python train.py --n_experts=16 --d_shared_expert=0 --qk_norm=false --init_std_up=0.0439 --init_std_down=0.0 --learning_rate=0.00555 --lr_head=0.00773
Below are experts of layer 5 (counted from 0) of a mixture-of-experts language model. Rows are named router (the router's row for the expert) and show model dimensions 0-191. Each number is 200 + 30 x the weight over its row's rms, rounded and kept within 0 to 999.
After each expert's rows: a language model's description of what the expert responds to. This comes from a sample of Wikipedia text that the model never trained on.

# expert 7
router,249,247,222,193,206,190,187,211,144,153,198,204,212,213,178,189,172,235,175,185,258,167,244,166,197,161,213,194,224,228,196,186,215,210,216,209,187,249,154,260,203,169,178,250,220,251,181,201,236,207,177,203,215,199,139,183,209,192,148,251,208,232,258,186,205,186,203,269,135,164,193,190,242,135,192,172,195,180,192,229,238,210,184,202,184,223,205,212,190,166,278,195,184,140,207,201,235,153,240,199,186,192,197,262,204,210,187,240,198,205,168,240,229,206,191,184,210,137,161,256,203,274,208,203,227,196,216,197,219,204,168,162,231,163,192,231,204,201,211,157,237,212,163,250,175,210,163,172,195,226,209,172,220,148,158,175,188,190,246,233,201,224,197,164,232,204,216,164,220,159,228,180,200,162,177,263,211,205,172,173,193,178,258,191,209,155,160,213,172,221,178,204
Description: Capitalized name words like World, Team, High, Gold, South, mostly in sports events and table cells, as in "FIFA World Cup", "World Championships".

# expert 0
router,242,254,268,175,228,197,211,213,126,195,234,228,173,204,226,185,231,188,200,233,223,222,204,183,209,161,207,199,181,165,227,177,218,229,223,212,151,177,140,257,192,234,242,222,191,178,195,204,218,160,216,161,205,213,193,198,166,214,144,149,193,187,159,230,191,219,208,236,212,235,201,180,232,166,195,163,197,154,207,147,192,214,181,181,200,275,183,230,254,175,215,157,220,180,174,241,219,188,179,202,212,216,196,251,256,174,142,233,155,200,218,210,163,165,158,206,148,185,210,222,197,203,133,158,276,178,180,190,262,191,192,153,161,208,194,174,227,191,155,186,153,194,209,264,170,206,182,207,219,181,240,200,109,168,185,175,228,131,211,179,168,230,201,218,190,208,201,196,212,206,197,191,195,195,154,185,189,205,141,206,209,210,205,187,212,188,186,225,235,173,179,174
Description: Prepositions such as of, in, on, with, for, after, often at sentence start before dates, as in "In April", "on October 29".

# expert 13
router,226,198,255,191,225,225,206,206,199,178,203,233,198,244,171,167,174,191,164,187,194,197,204,171,210,195,185,158,250,180,192,237,227,226,168,162,214,256,187,242,187,221,216,184,197,177,205,180,242,153,200,217,198,155,149,144,190,167,230,199,228,186,207,214,198,193,182,273,183,253,185,221,196,207,197,170,221,196,206,221,207,206,223,218,116,231,123,232,243,143,194,178,187,215,141,186,216,165,218,159,252,173,228,168,183,253,208,185,174,180,199,248,198,143,176,185,190,183,185,230,178,235,218,212,184,168,209,181,207,166,231,138,233,208,194,256,237,210,204,188,131,186,206,176,219,203,175,194,175,211,141,240,213,203,161,192,223,182,211,177,122,195,223,221,232,261,216,177,219,172,213,227,191,251,164,159,181,210,180,219,128,188,232,172,208,155,163,196,168,145,197,190
Description: Accented letters and inner pieces of Spanish, Portuguese and French names, like San Cristóbal, Domínguez, Aníbal, Núñez, plus Saint, Charles, Mart.

# expert 8
router,237,210,219,135,194,192,227,222,160,208,177,240,165,232,171,184,228,226,147,248,181,220,201,190,199,193,230,227,205,201,202,211,224,237,231,219,97,206,204,239,251,234,236,185,186,204,223,203,246,188,207,218,226,200,192,118,165,218,199,217,207,153,173,223,227,252,165,226,207,187,175,158,243,206,247,195,159,210,166,192,176,224,168,190,160,193,192,179,150,207,295,190,242,165,193,182,206,204,145,199,251,193,193,166,207,177,150,214,233,180,211,251,163,168,182,202,187,234,187,224,202,223,157,215,198,174,211,202,207,192,195,175,194,223,222,183,218,238,213,172,215,215,157,243,254,181,191,156,248,170,226,177,113,217,199,194,210,193,176,179,146,211,225,188,233,246,217,144,168,210,201,197,195,223,216,143,151,188,176,237,156,163,180,217,212,230,168,184,180,201,200,177
Description: Full stops, colons, closing "). " and heading == marks at sentence or line ends, plus periods inside abbreviations like U.S. or G. O.

# expert 4
router,240,249,235,152,195,236,247,223,184,221,223,227,183,188,196,212,168,159,165,182,227,147,205,164,162,203,218,204,196,204,184,151,227,235,205,169,196,228,195,187,231,153,227,175,204,205,159,174,212,201,191,173,205,159,212,221,171,161,175,151,202,151,267,218,152,162,177,209,167,203,201,228,252,192,221,190,192,144,209,153,166,255,249,228,201,254,148,231,231,206,206,248,182,207,203,209,224,245,212,221,231,176,185,176,202,215,158,202,186,153,219,207,179,136,210,147,215,156,155,233,119,212,169,224,206,139,181,191,196,151,176,209,199,211,237,216,200,206,225,188,228,219,171,225,192,196,143,183,182,235,242,220,200,192,204,195,176,170,194,245,203,232,197,133,176,183,208,159,170,209,249,181,150,182,202,210,206,202,154,186,151,175,209,181,215,226,173,218,206,196,164,120
Description: Single capitals and letter pairs in codes and abbreviations, such as country codes TUR and BIH and acronyms, plus byte pieces of Thai, Chinese, Korean script.

# expert 12
router,205,173,195,106,178,174,177,200,154,200,192,232,227,219,214,146,175,182,178,226,166,205,194,189,243,167,219,194,221,174,181,174,248,247,192,192,170,213,136,202,192,193,205,228,121,239,205,180,234,222,170,220,192,207,191,155,222,209,201,211,223,239,272,194,213,202,154,237,158,239,214,163,248,180,195,199,209,183,170,194,221,229,235,177,191,215,135,219,225,214,234,226,205,178,194,203,244,214,196,197,210,193,206,180,233,206,195,217,222,190,219,270,188,192,125,196,199,126,190,231,203,206,210,201,251,169,174,240,232,158,203,190,215,224,201,211,224,233,139,216,209,256,144,229,237,216,203,133,195,202,187,238,142,169,190,199,195,140,223,205,181,191,190,205,195,223,168,209,200,223,178,212,185,205,178,242,174,228,220,171,198,227,303,203,184,225,217,184,175,219,192,125
Description: Pipe characters between table cells, especially at row ends, plus semicolons, slashes and leading dashes of infobox-style list lines like "- Released:".

# expert 15
router,213,210,190,176,212,208,203,219,184,164,204,227,179,190,127,253,237,235,218,200,163,161,255,177,219,166,239,184,172,202,216,125,206,231,202,216,196,218,184,198,202,202,243,212,181,203,215,174,218,162,136,162,161,196,176,221,242,192,145,195,258,154,173,173,178,199,167,268,200,177,219,142,206,199,249,171,230,159,222,201,192,220,165,190,203,177,156,186,185,196,183,188,190,198,194,233,204,232,166,173,196,124,177,244,202,230,216,265,138,259,213,242,175,176,205,213,139,217,143,199,197,220,181,200,206,176,208,233,212,193,211,194,226,204,188,199,216,258,206,205,164,204,211,215,204,209,196,181,170,216,214,217,144,219,200,232,191,182,209,206,122,224,204,124,237,194,178,188,218,209,187,165,206,240,231,145,220,231,174,234,163,161,188,159,235,207,177,220,156,135,160,187
Description: Object and subject pronouns like they, them, him, plus verb and word endings like thinks, -ing, -ly, in plot summaries and running prose.

# expert 9
router,168,224,253,146,208,233,170,194,183,227,245,266,197,236,219,209,193,184,233,181,195,156,235,167,202,147,221,223,220,236,191,192,212,240,238,193,160,195,193,243,168,230,204,164,178,171,216,164,178,200,149,223,227,208,165,192,213,179,184,185,190,213,184,183,246,179,148,241,194,187,236,177,223,143,204,222,241,209,222,186,212,234,171,176,196,196,203,260,162,160,231,193,226,243,141,167,242,170,232,208,216,216,182,207,178,172,185,176,153,207,217,228,218,211,213,96,167,181,231,193,208,240,173,159,299,159,208,163,203,226,181,209,171,230,194,202,244,244,178,181,238,248,214,183,172,239,238,198,208,237,171,231,130,190,136,197,177,180,227,205,204,168,200,181,201,188,212,198,173,223,197,165,171,204,240,179,207,231,184,214,193,234,199,194,213,206,176,241,202,245,149,162
Description: First pieces of split words after articles or hyphens, usually a lowercase consonant cluster, as in "un-sp-oiled", "inc-idents", "rec-overy", "occ-ultations".

# expert 14
router,182,241,243,193,230,202,221,220,138,213,173,209,225,192,191,218,207,212,210,186,213,183,240,178,181,128,220,179,198,219,212,181,197,165,214,189,176,284,169,195,214,191,251,146,168,175,208,222,249,174,204,187,147,173,211,198,172,119,212,210,236,178,194,224,197,216,205,196,178,188,227,143,216,139,169,156,223,203,208,176,180,211,154,184,190,219,195,277,210,202,198,193,221,205,173,198,187,182,168,192,212,168,189,177,177,186,195,207,221,224,218,228,158,171,163,209,170,201,180,237,223,235,208,177,246,167,179,184,216,183,219,225,231,285,192,177,255,263,132,245,200,219,148,213,204,231,171,193,257,187,224,178,115,152,204,181,149,182,189,193,162,163,181,211,174,217,225,220,182,162,214,218,150,177,151,198,200,240,214,196,189,226,221,202,142,183,185,185,202,179,123,204
Description: Articles and possessive determiners such as the, a, an, his, its, their and possessive 's, usually right after a preposition.

# expert 3
router,201,195,222,211,240,180,240,201,149,170,214,209,218,184,192,237,158,222,188,190,157,142,199,187,160,215,242,204,193,259,198,176,225,220,189,172,178,186,190,210,181,182,191,223,185,184,177,187,200,251,155,144,192,151,166,152,178,231,186,175,217,206,259,218,203,223,229,192,175,216,255,130,226,180,219,196,184,118,217,168,194,214,226,205,181,212,177,213,221,226,257,179,271,177,190,241,183,198,237,163,194,177,143,185,247,232,213,204,204,163,173,178,175,222,221,179,187,207,194,206,155,200,182,202,253,185,188,205,210,186,175,232,212,189,194,191,226,180,178,224,257,209,212,192,230,232,173,158,227,223,176,278,131,225,189,209,237,160,183,181,182,165,180,177,296,217,185,176,217,176,236,204,216,193,212,156,180,187,219,182,157,193,219,219,207,140,182,248,180,165,133,141
Description: LaTeX markup inside math such as \mathbf, braces, backslashes and dollar signs, plus word pieces like con, pro, ro in classrooms.

# expert 2
router,221,219,219,174,195,157,173,288,195,143,264,211,207,193,167,224,188,200,225,201,227,195,237,171,205,112,193,207,191,279,257,199,211,196,210,224,183,219,173,185,263,196,218,178,182,193,200,201,199,226,156,172,199,223,166,163,224,213,191,144,224,188,258,241,186,159,195,238,176,192,207,189,232,169,182,220,174,190,183,229,268,228,184,237,186,253,207,183,234,142,249,210,196,176,211,215,211,171,202,211,243,175,208,183,198,227,189,262,183,219,172,245,212,160,193,172,256,223,164,213,183,226,169,191,239,192,208,207,204,204,200,189,204,245,215,205,208,212,163,197,197,193,186,232,213,220,172,223,187,180,152,168,185,163,143,183,145,200,242,239,186,197,203,118,197,224,220,213,194,211,164,161,185,165,180,202,221,185,138,219,192,213,262,214,174,175,124,264,182,216,200,197
Description: Common nouns naming the article's subject after the or a, like film, season, album, team, career, band, mostly in music, sports and film text.

# expert 11
router,182,183,205,205,217,168,257,226,137,175,216,215,139,219,184,226,188,165,163,247,234,148,201,186,191,221,200,218,241,198,156,189,273,234,200,182,130,221,189,188,244,195,251,216,201,205,181,188,202,220,213,192,154,153,215,186,172,178,208,150,209,199,205,179,196,155,215,211,179,166,160,192,221,132,257,166,198,189,220,221,223,207,175,180,207,224,159,196,189,182,246,157,201,155,202,186,240,166,155,162,169,152,158,163,167,207,183,185,115,224,199,222,202,188,190,185,194,191,175,219,224,228,183,165,228,131,190,206,241,145,169,186,188,269,217,209,211,231,207,208,226,247,211,205,243,202,177,134,176,207,159,253,183,207,184,185,197,174,206,248,212,155,193,229,176,227,157,173,209,158,199,192,143,169,167,174,176,209,170,174,183,167,231,180,177,181,175,208,230,170,164,173
Description: Pipe symbols at the start of table rows, hyphen list bullets at line starts, heading equals signs, and infobox fields like Website.

# expert 6
router,208,196,269,163,168,170,152,248,144,222,236,255,204,201,186,219,185,187,197,216,153,219,162,157,208,209,156,184,202,217,248,181,218,201,242,154,175,241,183,225,203,219,213,185,179,170,227,196,224,210,221,147,138,182,187,229,198,211,188,165,184,231,214,209,221,146,205,209,200,218,172,238,206,165,191,157,223,187,169,228,206,201,165,193,201,212,207,208,176,182,197,217,194,179,204,212,197,158,154,210,219,146,100,179,189,253,181,220,159,222,145,217,194,127,211,204,184,228,201,232,196,201,150,175,183,191,161,216,213,224,221,189,234,245,210,217,228,250,196,153,199,293,218,253,186,200,155,163,231,183,212,209,175,142,155,205,235,180,228,177,190,219,226,219,204,195,215,185,218,205,214,164,170,162,178,203,236,213,152,220,215,197,259,161,239,165,168,177,187,236,139,171
Description: Main verbs and participles after a subject in biographical text, such as was, is, became, served, named, often after he or she.

# expert 1
router,232,167,242,150,185,205,171,211,165,202,214,230,141,225,188,189,190,213,209,241,216,135,202,181,185,204,251,173,232,180,243,138,241,166,185,201,115,210,203,259,238,236,190,150,139,199,189,200,217,151,167,158,194,222,201,180,147,194,196,168,200,192,186,209,211,199,151,237,224,181,204,191,240,217,206,180,211,181,167,181,180,229,202,169,191,248,191,199,160,199,226,208,200,169,205,178,203,183,206,197,273,214,206,170,204,185,191,211,189,183,188,231,155,182,140,188,160,203,142,206,216,207,214,191,177,157,204,186,230,156,201,132,185,239,186,172,243,200,180,241,201,236,227,207,194,183,200,179,171,254,230,194,138,172,176,155,186,150,210,159,170,165,224,203,219,207,176,234,179,242,185,230,157,239,208,156,216,253,119,230,219,228,190,180,194,192,159,203,211,187,137,164
Description: Commas, "and", opening parentheses, "but", "or" and ampersands that join list items or clauses, as in "Theobald, Hugh" or "canid and was".

# expert 5
router,223,203,188,157,175,181,191,180,179,185,221,185,231,212,228,205,218,189,238,244,206,200,194,164,212,156,174,191,217,204,225,184,225,184,229,169,181,288,134,187,285,197,192,201,200,237,214,194,182,187,203,202,166,191,206,179,207,153,132,159,211,181,186,220,170,203,163,172,154,160,182,208,235,186,221,148,199,209,176,171,225,261,171,229,222,183,146,234,182,206,199,168,244,179,140,261,196,217,170,211,191,185,177,238,198,281,203,223,181,170,203,218,147,187,171,203,202,187,172,227,205,217,190,214,192,144,250,192,230,209,205,194,168,176,166,234,232,209,204,243,210,211,203,207,236,203,134,235,136,252,214,204,181,181,218,212,208,137,188,249,205,221,165,213,281,241,182,245,243,208,213,190,184,219,204,150,178,205,200,180,181,135,213,155,195,228,145,213,211,219,187,166
Description: Middle and final pieces of Slavic, South Asian, Central Asian and Burmese names and places, like Samarkand, Gjøvik, Rajkumari, Rezek, often in tables.

# expert 10
router,214,213,194,193,242,192,267,228,120,174,213,209,207,231,213,198,262,171,229,217,186,227,200,192,211,149,221,193,222,253,178,194,273,235,236,179,188,215,188,191,223,243,178,206,144,145,252,190,223,187,158,201,207,186,194,174,177,150,202,169,212,237,173,226,142,235,208,203,100,227,183,179,278,211,176,178,223,213,172,198,197,221,156,159,193,225,200,204,202,216,237,205,230,161,245,206,195,194,197,185,225,172,168,209,222,198,175,234,229,197,215,180,218,157,188,193,197,190,192,226,150,209,237,194,187,216,174,205,271,201,251,177,186,221,213,214,202,244,171,150,222,203,241,191,163,206,144,187,208,194,198,174,181,212,196,248,164,195,199,204,208,185,150,123,212,164,242,176,254,207,259,171,138,216,175,203,156,192,174,167,200,203,187,200,198,214,162,208,186,147,171,174
Description: Digits and percent signs in census figures, election tables and match scores, such as 2.38, 37.93%, 54', plus "Hispanic" after race percentages.